config.toml
n_layer = 13
balance_bias = true
lr_router = 0.000388
norm_place = "pre"
positions = "rope"
qk_norm = true
parallel_block = false
init_std_qkv = 0.0221
optimizer = "adamw"
lr = 0.00092
final_lr_fraction = 0.0
Below are experts of layer 10 (counted from 0) of a mixture-of-experts language model. Rows are named router (the router's row for the expert), gate (a neuron's input weights, with its number), up (a neuron's input weights, with its number) and show model dimensions 64-127. Each number is 128 + 24 x the weight over its row's rms, rounded and kept within 0 to 255. Numbers have three digits each.
After each expert's rows: "mostly gets" lists some tokens that are sent to it at least half of the time. This comes from a sample of Wikipedia text that the model never trained on.

# expert 4
router:110170137138152124190092148131149152109148154131105101094099122083138129084161145157134128168117155138135136144136142132135107181149109152110150080115114136153091167102122107086118169135133156
gate0:174141168083151133179108188141129133131103108089088146084130155178133095151132154164146090144114123161173146129106128144131141139139135125110146094131110117149149168105113134149118138121171156
up0:119127119108122154122132113175108132124097109160141170134134100139096122154093168166138100142132114070139138117110153116139139103126203137145156128133164107140136104180114143112105151152154098
gate1:139143132140135138108108138141106119141140140141107113140139134119107163142119136116164100109149110135132151167103120162128131084126147145126137134107123159173131130107109129105139137137166096
up1:146110130124121122089137121075162117141134117178119114099116173113154161147152146129142132166164120138131144146129136153101136097095111171114122138109103132163157106153107098110169128122099110
gate2:116114112060182109164143167138143136107098114130116122106108141137121136140173095094126171157170150125134117150143130127168135102124098111089141121131122079143162131104127153127115149145133176
up2:116142136182108149119119137120112109129127123143116142177106121140112140154103162124131156086124130152195163091101134113138154105106159092155067114140119128102134130133137141119134123133171080
gate3:150128117170147151108087125137134103093074125086115141107074120138104086088104133164171071097103130107102117131089144110160121124114119155111126116091120120148108134179134089113116134117102118
up3:134151137151113079136134047108129121173104142183141104097158119157137128148158152128103079130152132134149100065158109132115114149116128117161121107089132099115141152116098142160162119137114093
gate4:139102175123125114120115161155116140123139118118140133129117154101122111126106123165107118145116122138139140151166113127126113125095134150114138147115098150120115059141104145087096150151154135
up4:143117113126126137150107115133156125147114140154119096146137136112110106106104103154102144182132116107131118136155092094149078098138134181098130080088111144130139144116122134110140074126147108
gate5:119125127131129123143102112154149050171117143193103097151107120099131174152094127181164099076147129114115102116129134131120135142093158115118073104112125088116123083109129128112114146131110126
up5:140119146143111124142144149141114171097146129092128160106136125109128102098132164103177111179098102161131155160112127115116166166172102123145125134137147131095156140131163149163124137131123108
gate6:121121102165145125094085171100118143118143112140098124132137100106086132117158138191136061110118138119167144138118135123107180106127154125113097114120117138136084127165172119111122159119130143
up6:118146165119118089129103117137150099113136134134116175097154149167147115123129129101095189103165130138140107147114128159155147128166137137129158132118095105124173105142115117112142088126143147
gate7:123120137152135147137133116147138118141130135086126113125124116119147136071158146133099125159152125156114170117127157132181133144176153138125138139121097112101114115107120111140083160152130163
up7:112130195127135182105143087120134129134098133083146144155132142129139122126139141148115163140136121171134132130113120170113095103110136134149119160153103148148093130156149147149148132134127093
gate8:114121108099112096139130124137145112137101140070126133101114146141170112077122136109176120125097098134138114146109107102147124151107101105103164104115105154160120139103145111104141195155172161
up8:094112096143124156165114120112092155138110125082107170152115138125120121083160154141183146151107080097148158112152124132124133150101131111116108079153087170136135141151125145107194128164158125
gate9:101140131161123123181135094167102144121128148123142117116105124123091142138134090119165178136192140084128108144147204179137143169168097132129149136113138108118119113100113151158105157119096170
up9:147121111102093117134133144118151066180155142165132135136119145167124124108114164136082091140104135124088106147132134161131133125144130138112109153071149119122122090134123125112110134101107136
gate10:112159100108150138135117107117127144120084099144148128117122112142110142126148142085100162113154110090117137135108143115131139119101140129197096153138135143126117151125090107129092127137146142
up10:117102144146113133155081109131092168087128096097133119131152122106118158131135149128122121114111122110113159092135146114142167135115133106143164125138091114136140172132133083079150147151113159
gate11:145109149110106135108112134140091143124127094087110165140115139132170107112143152138139135136108138126159095117129132109113140113132106179144086149140120114128134178130113090142080132109155165
up11:126136110158115158142147179107171155105155114159116087134172115123163135139184149157147128140130086143125144116120097121099128143173144171158144140131129166108123147131165116140120146155114114
mostly gets: " 0", " his", " one", " this", " it", " they"

# expert 7
router:157156128172140089155088147124142100125130148122096122099134133100151176123118138089107136132090115160095117156122148159135115098146107124094140114072121167135101161142175132112132120164137141
gate0:127101095190146137087156166157111125162128134145095142115132130083183164117124149122176107106127123155112111127111140110126170129150123123144140083135112081135133088130151147116117108154100133
up0:125121140151152168114102114121143140176123092142097133137120141087160159136099152122124180110143097088150064151124126123066110133122112124173114136139157129079147114127178132133140112154130142
gate1:144156163127187108125124128174106128107103142114127126098090162099105133117114126090106137115150120126161097139102117167129108126118112123085094137131129125091174103130095137132140141164153126
up1:103187097125089143130147154120129102120119136122145136150110150099127108104113135124087135148118098147161129113165129114104154102103168142146080145125117108117105117108150105103112118121139109
gate2:125080173155062139106159130173108146101154129155093140112112143118130122117130163123109128110140100128142117143136101116130132151087108122165120101124144156123164134115168110123088118144163115
up2:085118113126134150118140115136156175087106128121123180113154111112109071097179117134125129117121159147098108148164146114137147125085133117158142130154160119104145131122061126169056168101153163
gate3:144123110129119171115121119138076118136119132148123175147098144062178161132165136135146112148129121128165141162126116103166134118159166169141153092139096134107107121070122107147107187134174132
up3:101135112131134076112141118135126098106120140164143146132137092177100127098086092112120097073083131144148161138158106131085138094124124096096116175082131067103132142166114110123131110108175089
gate4:110160133114158095130103130132082116083143111124092145125106069139117156135148113112140134107110108103131113131134149183138100124120105152113125096100157147094125122111145114101140156149127121
up4:158126120091128133093110120125159112125149110150122125105107057178117114105139110109155147107094133125143107135076129113143108119127181120116146101119085081137157152161103124132128136099117162
gate5:075132140114109086088130076119129127123166165155158136118102094113101132170114144151133114095119137097151117130117122089118118133104089124123138118095127131154126140145194137141116122107148160
up5:125082132136102080147121111167141105145127188099145157103102119104108139151096107161115111084133103144119137191143132134145115116114111089170147144097110109113089174146166140115098156151152145
gate6:113155120125146082134150148077121123086124137130110115155135131140150121093138128087139108156168155124125138096111147111146137148155114140154133115090134090165110090106168150097137103144156154
up6:081089127179121133133120064138120171127143092163122090148148105105148140199081129112120149134148122063144091162151098166116102136103064066118135129157122139125149118155164079152094157158121133
gate7:119154133141145038145113149135118143149131135115080153163108109130100119175148157146090096116102114111110056120149120110113125127059132124161121129048137149142106118093085114127117134134175120
up7:121112155112116141130088120123087104110098126145156124118077176132084110098162116127132105097127134161127164134098177131106103115160130160104060129182137136102147094140084136152155101141154177
gate8:111142125119132142122107110150113122188150179087096146133134148099136140108133147112157141119129192144167113096146176113138124143168169131109113115124117123100149158146162120105163101120118163
up8:094107143148131146162158130125126158081127136149180111097129150130165134133128152130158121124115143091109123154124136138164119154158125162122156149124129123120158135126122104160089131124086123
gate9:138183129151112085123126111123109096102135117080092135076134116148103160153155104158097089090097118150132106125106164175162185128104137163117125107116141149144102165143102149098119113145168115
up9:104126090107170168142097134117106149130129137151168122166121158115126101080140174130139151147106100078110125090133094132104127151151144130169134126154125105122123087141163114148128110165129141
gate10:133072156160133140139124142115108125115112147167100138099166144110110117154110136145130155156150127146137143127160133129140103139106162164086102090138146201143102115175133088096131170171144130
up10:154110133119122131123128109104126129109075180110108141101161122129091170136132120127100109097143151143122139156113127148132110109135112151107114125157122133153133061126105147131131148134160150
gate11:113122142135178135141124127118110168155144131112173127106144163111133145127117196140108129144155138103131129124083130159125095120126127145155127143165101205125121134125126105134141143105129108
up11:100104091151106138134107123096173106136121096127089155148122068141119153131144065139094106159126120104179125168138118121147147080140142134133118157125102113115104148128130139137106147114135091
mostly gets: "–", " \"", " had", "  ", " has", "\n "

# expert 2
router:132123157118166092136097111163120122137146209157146124125109133080169114148135141140114128149135144142166105114130135125148100161116141075099094125124110161119150124133155088145151130149125131
gate0:119106139118191087126121141154130132151124155109114158071116124123100157134148125136100137146143119117165166092134143161121062130127161149115118126124165159149108139125142119137116116163112121
up0:132095102137107103149094136180117147137152138057132168103127153100128144146095073127093152134156108104147138121188132087150116102100156093096121143152118154130116100160117123146117127107133113
gate1:133132140102131063135100137157118140128137128145118101125091157133171131156141117159146139100163155133180148134093107140177145161184105077105132094145109152117153153131150089106111132136150158
up1:093140101094136110124128143140150133158118123167138138149131149123125170128152115154157144168184121169127152161142131122160091136173121098135073147142092160116099118153163110116117137154148099
gate2:101165104107184167126135125142089138083145130137133107149112152119073144096150099122121116134131134085151064099071090116158124125111124102155090148139163156141097107165130111138115124151090104
up2:120105119152146145175100102137127152120128138131163112112164134100125092162162150178124137138116134156143118094109120164106161149096153106130080146161104115137084147145182164142165091154100127
gate3:075135129141120085153099103100141146166114152157142152142130123085131113162145119115145143137136184137172099126141144125144137141126148139152107124138151127191128125115127174099136120137070147
up3:165098132132102146123118125147115126157122093098150155133100128120125143144107133197116105170147094126078129112123152151125129129114112122110143117126116133122139162146120128126129130165090109
gate4:108112136097087102153138142148183185052104139113146136185116111136124148135128081096118125142122154178142157129140128133166112112144129161141109174119096196176128129129122096148158133170110098
up4:133149133141099184108074143138128111144163136156141141125175156155134146115120125105130163129096135174113135171070126116174116146117067125120144123129110144119137158131104182149109166141116185
gate5:107160180124063100126130102168115155110149120136128136122119139106156097119154124154093134142143102117144100103135140129131133109114151154105124132083116154125118103136116113117127114173151138
up5:082093130135163150114101141126120116159108166152114112140120150163121172116158144101108120135135134132157124114140125129137134124176119150096142096159131148144162126115129137116104140120098134
gate6:113175119167127152110086116183125117114131155149069100107127120135121125155131113095133146129127136130104067175123097115107150115173142126128159127113155121124146147138169106085108129132078150
up6:151130132130173130128112089112154135136135128078172099097110138140152167114124141122068143112148167084097140108137182124120116132153127139150124126147158148138122119131109135120141093112079137
gate7:112142143130167093114157149103107121104119154125106130162151150136146117127122165108126148139133171130151115083114088124140101130124105133154076088133128123106107115173135126127171148086164077
up7:120155107140128117120141125131104110156118129128160125120090134096125116110121144118149131113165143162135153141166153159123093122118166110118112110100111153127135116123130119117129132112169112
gate8:119125133128181110140140145109136176146139153155143143069133141098155171117119097137111145116111146138127137111141101134147101108158140120121085092117122121133132117090118122136097132145159113
up8:149146123117110118123169134112139116121119105178166120121095126189127087139147122146132193104145107111133094131158183113121123108148122091120148137107131136095158164142110100110111176160148141
gate9:091146114133137111131104116125122130135129131147110137124134118092116119113122108066123139119147125161152118078150137107152090097192132129180128115103153107136146146136153134119124123133136149
up9:138120157132139156121114116133109129135150141136137127130132127132099171127118098084143140091116112171082128082128095121111053091155162159136108110099107124120171128112126108137132127139123095
gate10:127131155122126127118165108121142130105139135116122072154110145149093104131145123118117104158124143093118085099190159140122158102155118117131154162114148149156157095161138097083139166124109126
up10:153157141122151142117138105135134196119190121150159133095112165154111128137083118127145150157104137125110099120123089163116118113124151133064147173121146149135130130157121118121107106122127166
gate11:128191139120168108113144132133139134189115153133098110118142147114143148157161160142068110152135154140141090112067136090107160117074165132124087109111123120124151122106170145145155158176163123
up11:127141155156146111145094156129131137126145140133122135105156089159121153132117133146130172133134125123101155154153082115144126154160094140109113165100102140161102109089157143142113105177133126
mostly gets: "lo", " Cha", " Se", " ne", " Ha", " Ga"

# expert 1
router:136130139161145107155095125140106146120166153157163147113109146036162147109135127083147114117156098129112153169121143176172158120125114123142120080139123150133091119109181169119115130128140183
gate0:182104133158115125109097165132127133109129138126075126111146129135166171132150133133132120139116108086120123144159133129150132120145159154122162118124174144101136130063105104077134113161108121
up0:108137144113116110136144085155170117114120094134125109110183099113101146131105106113120128140111109158082142083153145098115119117142085111118184150089099116115138205124145183119151155098146152
gate1:112110129100120112080124102124095154146132121135126146179110112168107145131101110127139094123154118091120120130117170128146123090119089135160161117142098144103172123106080146094114100164105139
up1:167150165141130164090138109140150134151117122107131109138089136112144121091116192118124133143133121144155117132134112138135106142116147139153135159120150117153131126145136137123126138153116115
gate2:135201163157114112126109068074090083107118124112129149175096141102110152098098116121116148135142107126145186116074114155142118110155068126130090115110117173153133100108131122134128115132135126
up2:095142124138153101137108121111159159149114121088130110100128109110158100136174121147125118132142153126079112139173147115168102135126165132117113138117169151136146166128100088087143106121128168
gate3:133153196129128106123077108106119156118123113127096133140086133102097172069138135125138158139128115149193101102153124148156122158135121106114098115126096117148063095130140128112141147113113155
up3:153139161085121117092132120115115144144093141116133180158120107133119147119118114148144150130138138126152099126138106157132143130142127123158139139171107097157156101133134125147144113126131142
gate4:129137148123134084129112165095146153149150123121116109150169121093124128132132147168151102170164149158111150111089143173143134114140129129127131143094128157166127115151115120113088151077123120
up4:117133126098133162138126130112070085134101124152120153138094084135111084122117115134105130116133120087120117124167106098121142123130062105144148137134134150097156102125119156110110126134132128
gate5:082123118155132128086136099157118107141138132141126163118174158081114096148143172120155106074158147109109090116086093124146131101115126115124075130108135137099172114138170127158122127146100128
up5:106140146170129165137142086086112116125138110143128122118090162140104144127164128141132206113151106114137177152157124152106113120158102122118111146136119117156139140083103128151088125095108150
gate6:108140124101131108148150156108132142093104157157144135087129151094098158113102138127158089111123147145164117100120141125133139121133141141132103125123141109168152149142148173144139132146109114
up6:119102120135138162063142102116122104172137099121150118136142135128103112135158150131097143125128169141123128143116084124121135147152109155102130167131112132152177126117133168109136134141105120
gate7:122121110143108154164104125155099153134125162105149116108110151143136123112151100081122109102112116157158154125104085125102131097119143131170102140125102110106108134111181172140140123149111112
up7:162107111103168115113142138124153179062114123121131091129099099117147134072160110133196121087145132115146126156095130124114143137119129150132131105153177114095125084145125148163157133098158135
gate8:100094149101159137139105153157119157113130163132115105134127107137133113169179131163174121157118170107127110137164123164162089121158126104129153098130111148135127167138127129107159164155160170
up8:102066145089131150140131114110134099128097168097134065143128147167129152178127151168120119162129172121075130113140095122130115126137130138137126167158098122128140161131123167153131129118116138
gate9:144122151054112132143101129177139150150103137133106117116146118160123151116122120082154105127138144146146171113091129110186096143144132119144137137156128141155142120137144105164122103152117157
up9:125149148168129097094159107083115132107125122118104123164083159155127153144103105120103189102123140140119100156131144071111065093142146128075115130111114137147156160148094090133179126163155118
gate10:150180108153152100126075090128125185159188097120101140112112127109100140110140116148119116176144110123095111074135114123112174128084147126136131122101118120148162142068121114128138149150134122
up10:117118157127149143110124111145151146103140125127120128158130135120132098117140090139127105148128075123156146138135165189081138159092109110129165086153154108147106116103107121128120105129149111
gate11:131142110121079124084114072158108131143153099131112152139117118088102161129127115110110145130142107069136151115127139159133109149116111129148153130097166121104131112120097138109128089162129152
up11:153113132127117094126107114107133134134140121152152122129115154172129114140100169094162124156178150103155129096070134061165136104134142140137145116129084119135134122126132127136121086151117131
mostly gets: "000", "ical", " million", " en", " trans", "ford"

# expert 3
router:142159154136154127120147122093100099143141122114094091149105118122170126130113153095150111169136143135159105128116154132139078124123134113081121109075141179114118086127118105092101124154157153
gate22:134106103179115116125122096136133132142113147131102166131139144123108126114173170153153137107087158152125116073148139129122153106130123154148137119146144143145066149125132143149144113100109178
up22:120192180122149128154120138146070117123115161121143157074139151139147147113101106114098159111156104138136179117142135148120115141121143121128140129159143141148090129144160138145127107167137137
gate23:105148138123156101125132121153127109147136119110137146134121102100121170111159151135171123133143140127151074101115174146108118130140075076170133090143164145127127144138098132172126151154117160
up23:123137135169123122130082142127114134080110147151140149124166120120110093158101104113124159123108088135088154169159113151137138120159139149121101156106107154137099124145160160120137114095133161
gate24:136116140122142143142128161145122144148155154130133154157132149134141100128141136106125097178163180112139117150104124124143101131107160120140103149080151110150157145132130132123085139108129085
up24:135067152147150126132117097105120120118150098114130160178123173119101112107101138107134140163113094115146110128118139124140150121166137154100138098106114126156142162114099172112141114119135134
gate25:135097130142133149123119119168123156104135133133110138096168151126125157055154122131125133143171134120182154122090150114140148113133131138131113121130103124158134149122174147064059171110115110
up25:149128134098118141126094164111130136176119098083100136127108118129117136153114103155127092117123095141123128146127138140122116110110143106108135091136087140149093142104107161110157140115132104
gate26:122107093098155099149110137149096102145154150138103123133121089129092141117129132115112153189074125122158098151146117150174127149106099101157109119133139135148153096082118145148154116126145134
up26:127107093188132105120136097143140110103108107139117085160133104131111155146102168139126145165087145149126133147168116149125167188126125146138101120131161092111128113127103094142123107119156134
gate27:150179137116105109161128139158155142108113147119090101142167147103115188126122137129144138145120140126147123128121154153141121135135157122161117100143154120117126169146121142110144117144119155
up27:118163123079095132093104136122167087138129117070115091128133084121153118146151089157113125123132173115179108135134142164108126122106139138128157135165182142112129121142141168163129122162095132
gate28:094165142185146152137139145115116143117142149142119109154120171082112122143116120114157131171108163114114111096138116121119155173154124155137117139114138084113154168102120098162153125130099120
up28:103125142146123134144099127152160122150131122173129098117145128104164130165112097086076163166104127151134104101186124104120113157124142113125105108133141117119124112127118172193158076128090096
gate29:162170113099106113153152153122112139113120168112110125099143127125151147148092153121130119167090145109124114125077145158104143110106133082159133147135132138125067117099111148161112143102128107
up29:124111131109137118154130152095083162156100116125164183146133122097129140120086099139124113145116140131147151123109143128144134116127135138168139122110113132140112116147150139138133173137153127
gate30:106142142129136140110110164140150156152135164167117097093092109113119148127073127116108086137151150134165107143100092122140064148119120090150137114130139125159161120140141120133139108159106126
up30:174127147157196109157126109088104136214131088115096150104114118099105099116091144147097126155158116178156112120114120126133136132120077162086118136115122164130111106144114125156131095172133105
gate31:132150087082115135112120136115112138134120077089100100144138137131110120074140075131143115062100159126131139142111148158148110103136121161113094134156116167126169111146096108124140115150137185
up31:141115140124168127125135177089088137111150136096160122139140168154159131120117118138095137100110128144126116171126110123158180108115136158165143154124104148132114134158082134123144118136135147
gate32:101158139146112106126121135148111111090152125157140135130132161131153128100113124084137088147143109136130079142124101147126091137139111078125127109089102106134143192154129094143165106120114110
up32:146102136161133102125100125137112129171186136126082103094122110116146125143128130142131142119114101158161145151171146133154131133132113126119127122198165127139085118132153148113104127182171140
gate33:167127135164125123075109113139139159142143128146125159101106137095145079102176119142157118089117117165117133139102164112166139121121129083132119115123141153172123130090110131099119165156118135
up33:151136120140102095134109111128130132129161094122106137149177162141167138085142199147155107135128119132130127164084148136180154131094079139146157177094093060138147154075152127092127168116145123
mostly gets: " on", " for", " to", " of", " &", " against"

# expert 0
router:104195135125132083127131125124131156159136156140080117113143133105146135099115092131091089109169104144129122116133121153154111143120160126118126114116110147200087130125154103109174126171130125
gate22:098124090124146115147146155113125118075053131092126148108107129112124108093155136163138148115112115123119147115151131138155126121172157141132116131149104144104143112173108072065104087159106121
up22:095155147121122085112120136137131128078146168129122097124087093133115148145113060129122134072149133115132141183112103100097118141125128151158123112140122117099155150092090090150139101090112143
gate23:143119146152116099137126138166116110133135117112131154145091173080095157100098119111094051089126128131091104133094088105137129094096090084139147122134150137154132123106126111104165139101124098
up23:129143138112142081068159118081153134116117166120151145101184128125146097109108154144163130150144132177131114091095125125127137096134137180126170097128093139120148142123150121143132096115118166
gate24:114150143106117105191131126132116124142087134118139098169079113096135160100130116090122088159143151126140112115138119144137110142133154084153092104140163115164112105133125129131150162163108136
up24:125132111129141138120088138126107090138112140123134130161096104107133127127115133130130078152162113097149167137162153165154106099105155097128115111139133119160094126120141102117161147124122108
gate25:134119105135132151130138094072153112114124138133107158135148111111118130131121153132138153155121166169133138100116148138131110126067130169148137153084105111168122148130104149110111101134106133
up25:093128158119109139117097133129146131144153094136139107115072129135089148145129117125139109100095068120082146131092114146125104114146121083106140144151137128110121160121105138128117188102135146
gate26:095154136137131098106119124183166159127114151079110129161149101109136106071178114144140106095096145143129100150115139131098091083130106117097160126104144152139151163137108109132127133103137156
up26:117091110144139122098081134149125112091109127078134178157107125140105125095148152132112104115093150158142134150101083180106125095153148141101148106152166126154144103108158092126136115104105177
gate27:091169152118158081108129113140107125113092126074144136084127111105124099100138119145144117122119121125143117127145149148135116154127122116107120144126162142173122158147132110108084144151118155
up27:083085135125101121081101148135099148111142106154125076115121096151141120109145153120158111125161147096124142164113128123181131095156140136154157105162110112128130140136109164107176141148126131
gate28:063172143135145113138082126142134150116107130148141121118096082113107118149115115124185140095107110135137113152139154099129130122122149094139108132157139120139107124130131110124163137128146184
up28:141105113130109136122124137119160141133173110135113150128186128127134100113107124093157137150150111164090130107172116111105115131195144148110111151134127127131113179103119149094131132109130105
gate29:126145137137184114153137115129143154136121170083141102126133119122140124100074151141123114163130155094109128150100136142130102123159112135123092149155125142167138137171120072136151124174098131
up29:129118124088092118119104114145104130184148130139122141086105113108120120114152089151155101031146126158148181157179115135145139160135162110132144111128157127088091133123129142180166139109144134
gate30:119138104117118120128093168122114085168134088121111152139132135118104095142129136128136148104146100141116093150165111130089140152129101141101152109066145152104171133101117104090110103200089117
up30:122127122126148166129173117174149086148129128153130140148179143145137128116097084136110151143131086156167115146167107101156111140127114102166110128131126126101123133118143108115098121157152125
gate31:109151135082172146163124125127154083144119125134134128150115098128117137139134121150125120139135103105133074137124119107109124134166135101080105180129104119169123141151080086155164130143127115
up31:155157121149146156152112091144149146123157135091121141121124172151182111152129165102139151115117107055113148143142124158147121175105114110106148146117136114165117153140106129123155114140116129
gate32:162160102134181098136143152123127131112153128110093112128149100128117109153109111167129125126132105120097107124122175109109114097131125129115143097111127161156152101113108089095120159101103153
up32:162164095072159117137172125156158124158127156085111127126157160142130128140122122186105142126070097117105094129094149130107173089100191152139095134137136113146120126167055113095116133148110118
gate33:137134129143159119078133103077106088077143170151139144163151178146147129115141121125128071151144146088103105104109126127162129130137146132126129135144094139105156098090110128132133131139089123
up33:165167127088161117163130134164146136117137136089121125123097091129101139131139144134119128134151110151131156136148139121125117117132142122126125102122143118126158187104159149103124183156157142
mostly gets: " was", " were", " became", " been", " located", " took"

# expert 6
router:126098137135118111130088169138115099137152179161089047121118118105128136100130096109205136142120175146112163151131117078140127165161141105097132082126166121156117134147136147136115145132125182
gate0:123103139142143090113082144109118125129147147140126124126119128102096122132092128103128090118132093159118124070160101136117106126143146133137141129102146196131103141174142117117116108134143151
up0:101159120197148167083139160178115146115106136106146127139147088160124136091140174133128109116101107146134120178117140118152146136123130100117099060123059097136154127117096143121152154141095124
gate1:146177146139154117155128109146196142136171162125100131143141101118115149147112145133108068127157130145139123163131124119126168101126140135137117154099119145139134143174141121107123140160155128
up1:129155115172154154165171138149185141139147143099107118117139109145148114174167137145097122093065139153102142162087106074136149150112151133139172120103141111157134149117104113181137139148125143
gate2:138094143160134126109103124139149088077119110069079116102082132127159175096157118151118111115146118134133132127105144113093110143131146117092128104126135134116176109128103137126118123162123131
up2:159126114056112138127128120117095124134133139174147168109152122110114088114129155125125119134142118143154105141145105139136160099080128180136132144103121150110090135136143144086178175085124152
gate3:138111128100153137137098132150140132090123186111113084115142136106110153153151169182166110128080115071118120105142143089128099136108091109122134143095135133138110129091102108160138136114112101
up3:128126089068155110110135140142116127150136145137119095091131102127146140164118122142107137161120144140180145130099138140073094094065162112164109131129059078090122128192154105128153126139118127
gate4:124145134094129116151122124124142125151088176105143123094136121105123152143109125169120123163108135189124111130139128113129065129126122144109100099090116149170134112104129141164188174153097083
up4:186135101153183132122128157114131110111141125134141153128115141123151140104095163101173134123106132109124077118162110134119142109127138145126168095110122143120171107127096107124094125103118118
gate5:152098117126133152121120125124118104151140148131144130140154134107155175113108091118133119128170173150102135142117098140150137113118094148154120135104091144147125147091088145136116136108077137
up5:134128120159101131168136124152145118147083104157125105114126087134083142162144164139100073167116091135138121164104131123140116147110155126169087078111188117141067146096111118137124073114151135
gate6:118165182100114135147129061080076106150134132100142105174113098130139123145182085161131156117133094101103140147143161116139115118125158118096108144112122129126120079119124115063116142153154101
up6:150143098095127129109159122148150133106097136131144091090130122141167124128117101135132116114170116128119150123136097101105121126144156152161123152146124134141123123147132125118139146108117103
gate7:142146132132083108142079087164151183118134110114088135117161129150118163131133115164146125108107160163157139163140124118126116163103150110121146123128155103118121125117134121190122150136091107
up7:097121143151097165164092109135163157132082097140108151149165109152102134104174137119143086138097122140113149115096118126126145194128121116143136138095123126136120106117136181084134138170142112
gate8:126182117138110138084101107112087112146167123093104164107148096141128139091137120114118130097166138119111161129123173111120158126145116137074130132109160151099157153149112147125168120144115138
up8:136149095110129109126118120132111139166154145145141142080123131125174108149064107161097097107140101137115116083165125132118105131099132144142083136116119130100141160107163137113123114113128150
gate9:132108150121127113152107142138111123159144103136072168130114100162134102134159141160110127145120141132138148117084164113128151147137138155077160168134133145143072118161124119106149147113100132
up9:129126140134096125115100121098114122109172106116117124154123161130130141134136108130118142089097107120152144109104099159096123098180140165134132106153101133124112095126124103162174106157107172
gate10:084150126103127084183135111085128133130153134130099200118099115122146136150165128118141083133139089118154155166126127118139111163115099120126156104106117114138162162152167166117127164173121143
up10:125141137139192138126133140144109166127134161073113056062094158095115153146133115157122134104137073155112167120157179144110159138123109141071134139140147126127128145117130124174128172124133147
gate11:126131136110154127117169140140113103148077154107099125118147156134118150123140120128146096128111158109137147115170152170140092114124146141163118125141138167143067144095133132176131137118122101
up11:164116162141143127152152156130127097162104141095147122124111108090157143063151143132123161150134190176174140136104145110146161161148135090121098108134142104091107122097128196133131140148181079
mostly gets: " S", " Le", "″", " Z", "J", " Gu"

# expert 5
router:121149143149131127139078102167139146138138126158102104151136133109137112092110105153169079112137113129167107166129153180169097141148105136134113086079116148160133148155130147129132163141127162
gate22:155116125133130060110150081134177121135167161154146121175162135133137154111146114144117102132129112124131129137158134104130125133165116121122159062108134145117124113133135112125143165105130169
up22:130128105091164154133159095100159107124099135130147145155126143139127173126077126150149144124095115095135107109118103176151118090127150099180114115131107147115128111143135107152130107083124135
gate23:152148097120174145148176117097141124090107147086122148101126121100160111094097149148130122103098147116109087100112174115161141150145137102096074122140121112114116118189142099142119120158131097
up23:146142113192142139089092113118090142143136123122153164123123093061166096166109113158149091136158120157140113154128138122101135160122109074147128118157136170147130110129147120112135124132130106
gate24:128143154124146121129103098123117130133160175151116155141116139140124146141122116127127149158154146136157106129146186150152104140143121109067122116090114149112144116124098100132106139113191177
up24:125152107179140142116109103139131120149098153106136103097118116155120106134128145125104088118139094099122160085118157129081162150116094123122148133158152123138149108133108124122117102142149072
gate25:119099160125128153147095175119146134143131161103091115161138127098158131153148163084162151149133113125171132146145108153132116140179098152127116115135128100167145108175119118099131162125143127
up25:115099124127101123139136136164118103099129127084123135112113138122136118152131171129121160139105161125157088145109118082135079123098145125163137086123111114161132076176098139107126143080110104
gate26:169130125153127133124112130117112169131119126134085108118093106090102146083167143143124151177127098117119062132110137144109110114131125121113090115113158166189113112101120140154085149135105112
up26:090086149188167114191136174172157134110098101112121117080152170143135138087127138106119129162113107169190200086137102114118140156092120108127135111159105152137083116141120168152155141165137123
gate27:101136128114144139116112100123125107076128084118125144121141128137123126128135138143129110141143136093141124110122111122137133118126166118146156134129168123123126155127090157132129183144181153
up27:156133116152172160111142093167151145166133112135126107095104152107095160128135147193102115120140112113127129090119096154146123128133155147120179105127131100102139122113120146160109132144115117
gate28:151185146115129103134059131117114145088142099134091106157073148113125098145124139140140093120153125176101136132171110151116136150136138111112101109100161142129109168134136130139133118139126114
up28:119156122110153105098062134166104157117152096115110157138112144129110129104132115142169100066131155153123088143136128094161133124161122149132137122158148129095159168155114124161146152141119092
gate29:103138153136136135156125114144104102164130060119104162140122141116142123103127125142113090124130134129169082104153121171122136106113136115080123125096142134127137139140094134114098137196174134
up29:094058155108096145114141166132146115115073134155122121129114131134101149133159139129116125116093069108132142160113131146130087120141113148122113121146141111123126107129114097106149130098115169
gate30:147159142097131083110136155135125130121135147163113136118148106161102093150139145137136109120102142121150110159129109132148109137151117128152139110081115112088133180110079121144137092103163155
up30:104077112127131117163101093143163075140148151122140164110165134140158107137133118090116117109135129096107113152109165120099080085137068188122153118105147170089146140134120118135133138114103098
gate31:137135112142119129158139079132127105109123145105158174135142160132099135131096120111147109172180115118124142107130085159139095079143120082105124131095131153117084134139145158129142129138115167
up31:143137156129150157130107106171156128147183145112134136070133131084124166113102137155145107145123128120129142113138122151137117102119123140045155150145121112149148128150140156178125159113088126
gate32:163107082111155131106122141143144116099106124126065131107107121104132172154115132118093128109152127133151096141155074175131139121113146095130122105136169128109150135124100110143131133155138175
up32:123150131136175110103086104109127100121133141147134130117103132166099147090140091131115122093133112118163129135121147106134104156102163143129118187149140113147162107112143089124115150109158156
gate33:108105156126172117110091089139074131144118118110118170180069126106125082108160075119106099107139113122157117122176115098109127133135144137091105087141154120097127090151118104107093125169150137
up33:210126093126117099160094091123169140128127134158114140095112123133115180071195111115188105153096167103179163111140159178142133143107142145095151124122110158153153108128119108142120118093096149
mostly gets: " res", " co", " Ti", " War", " re", " inter"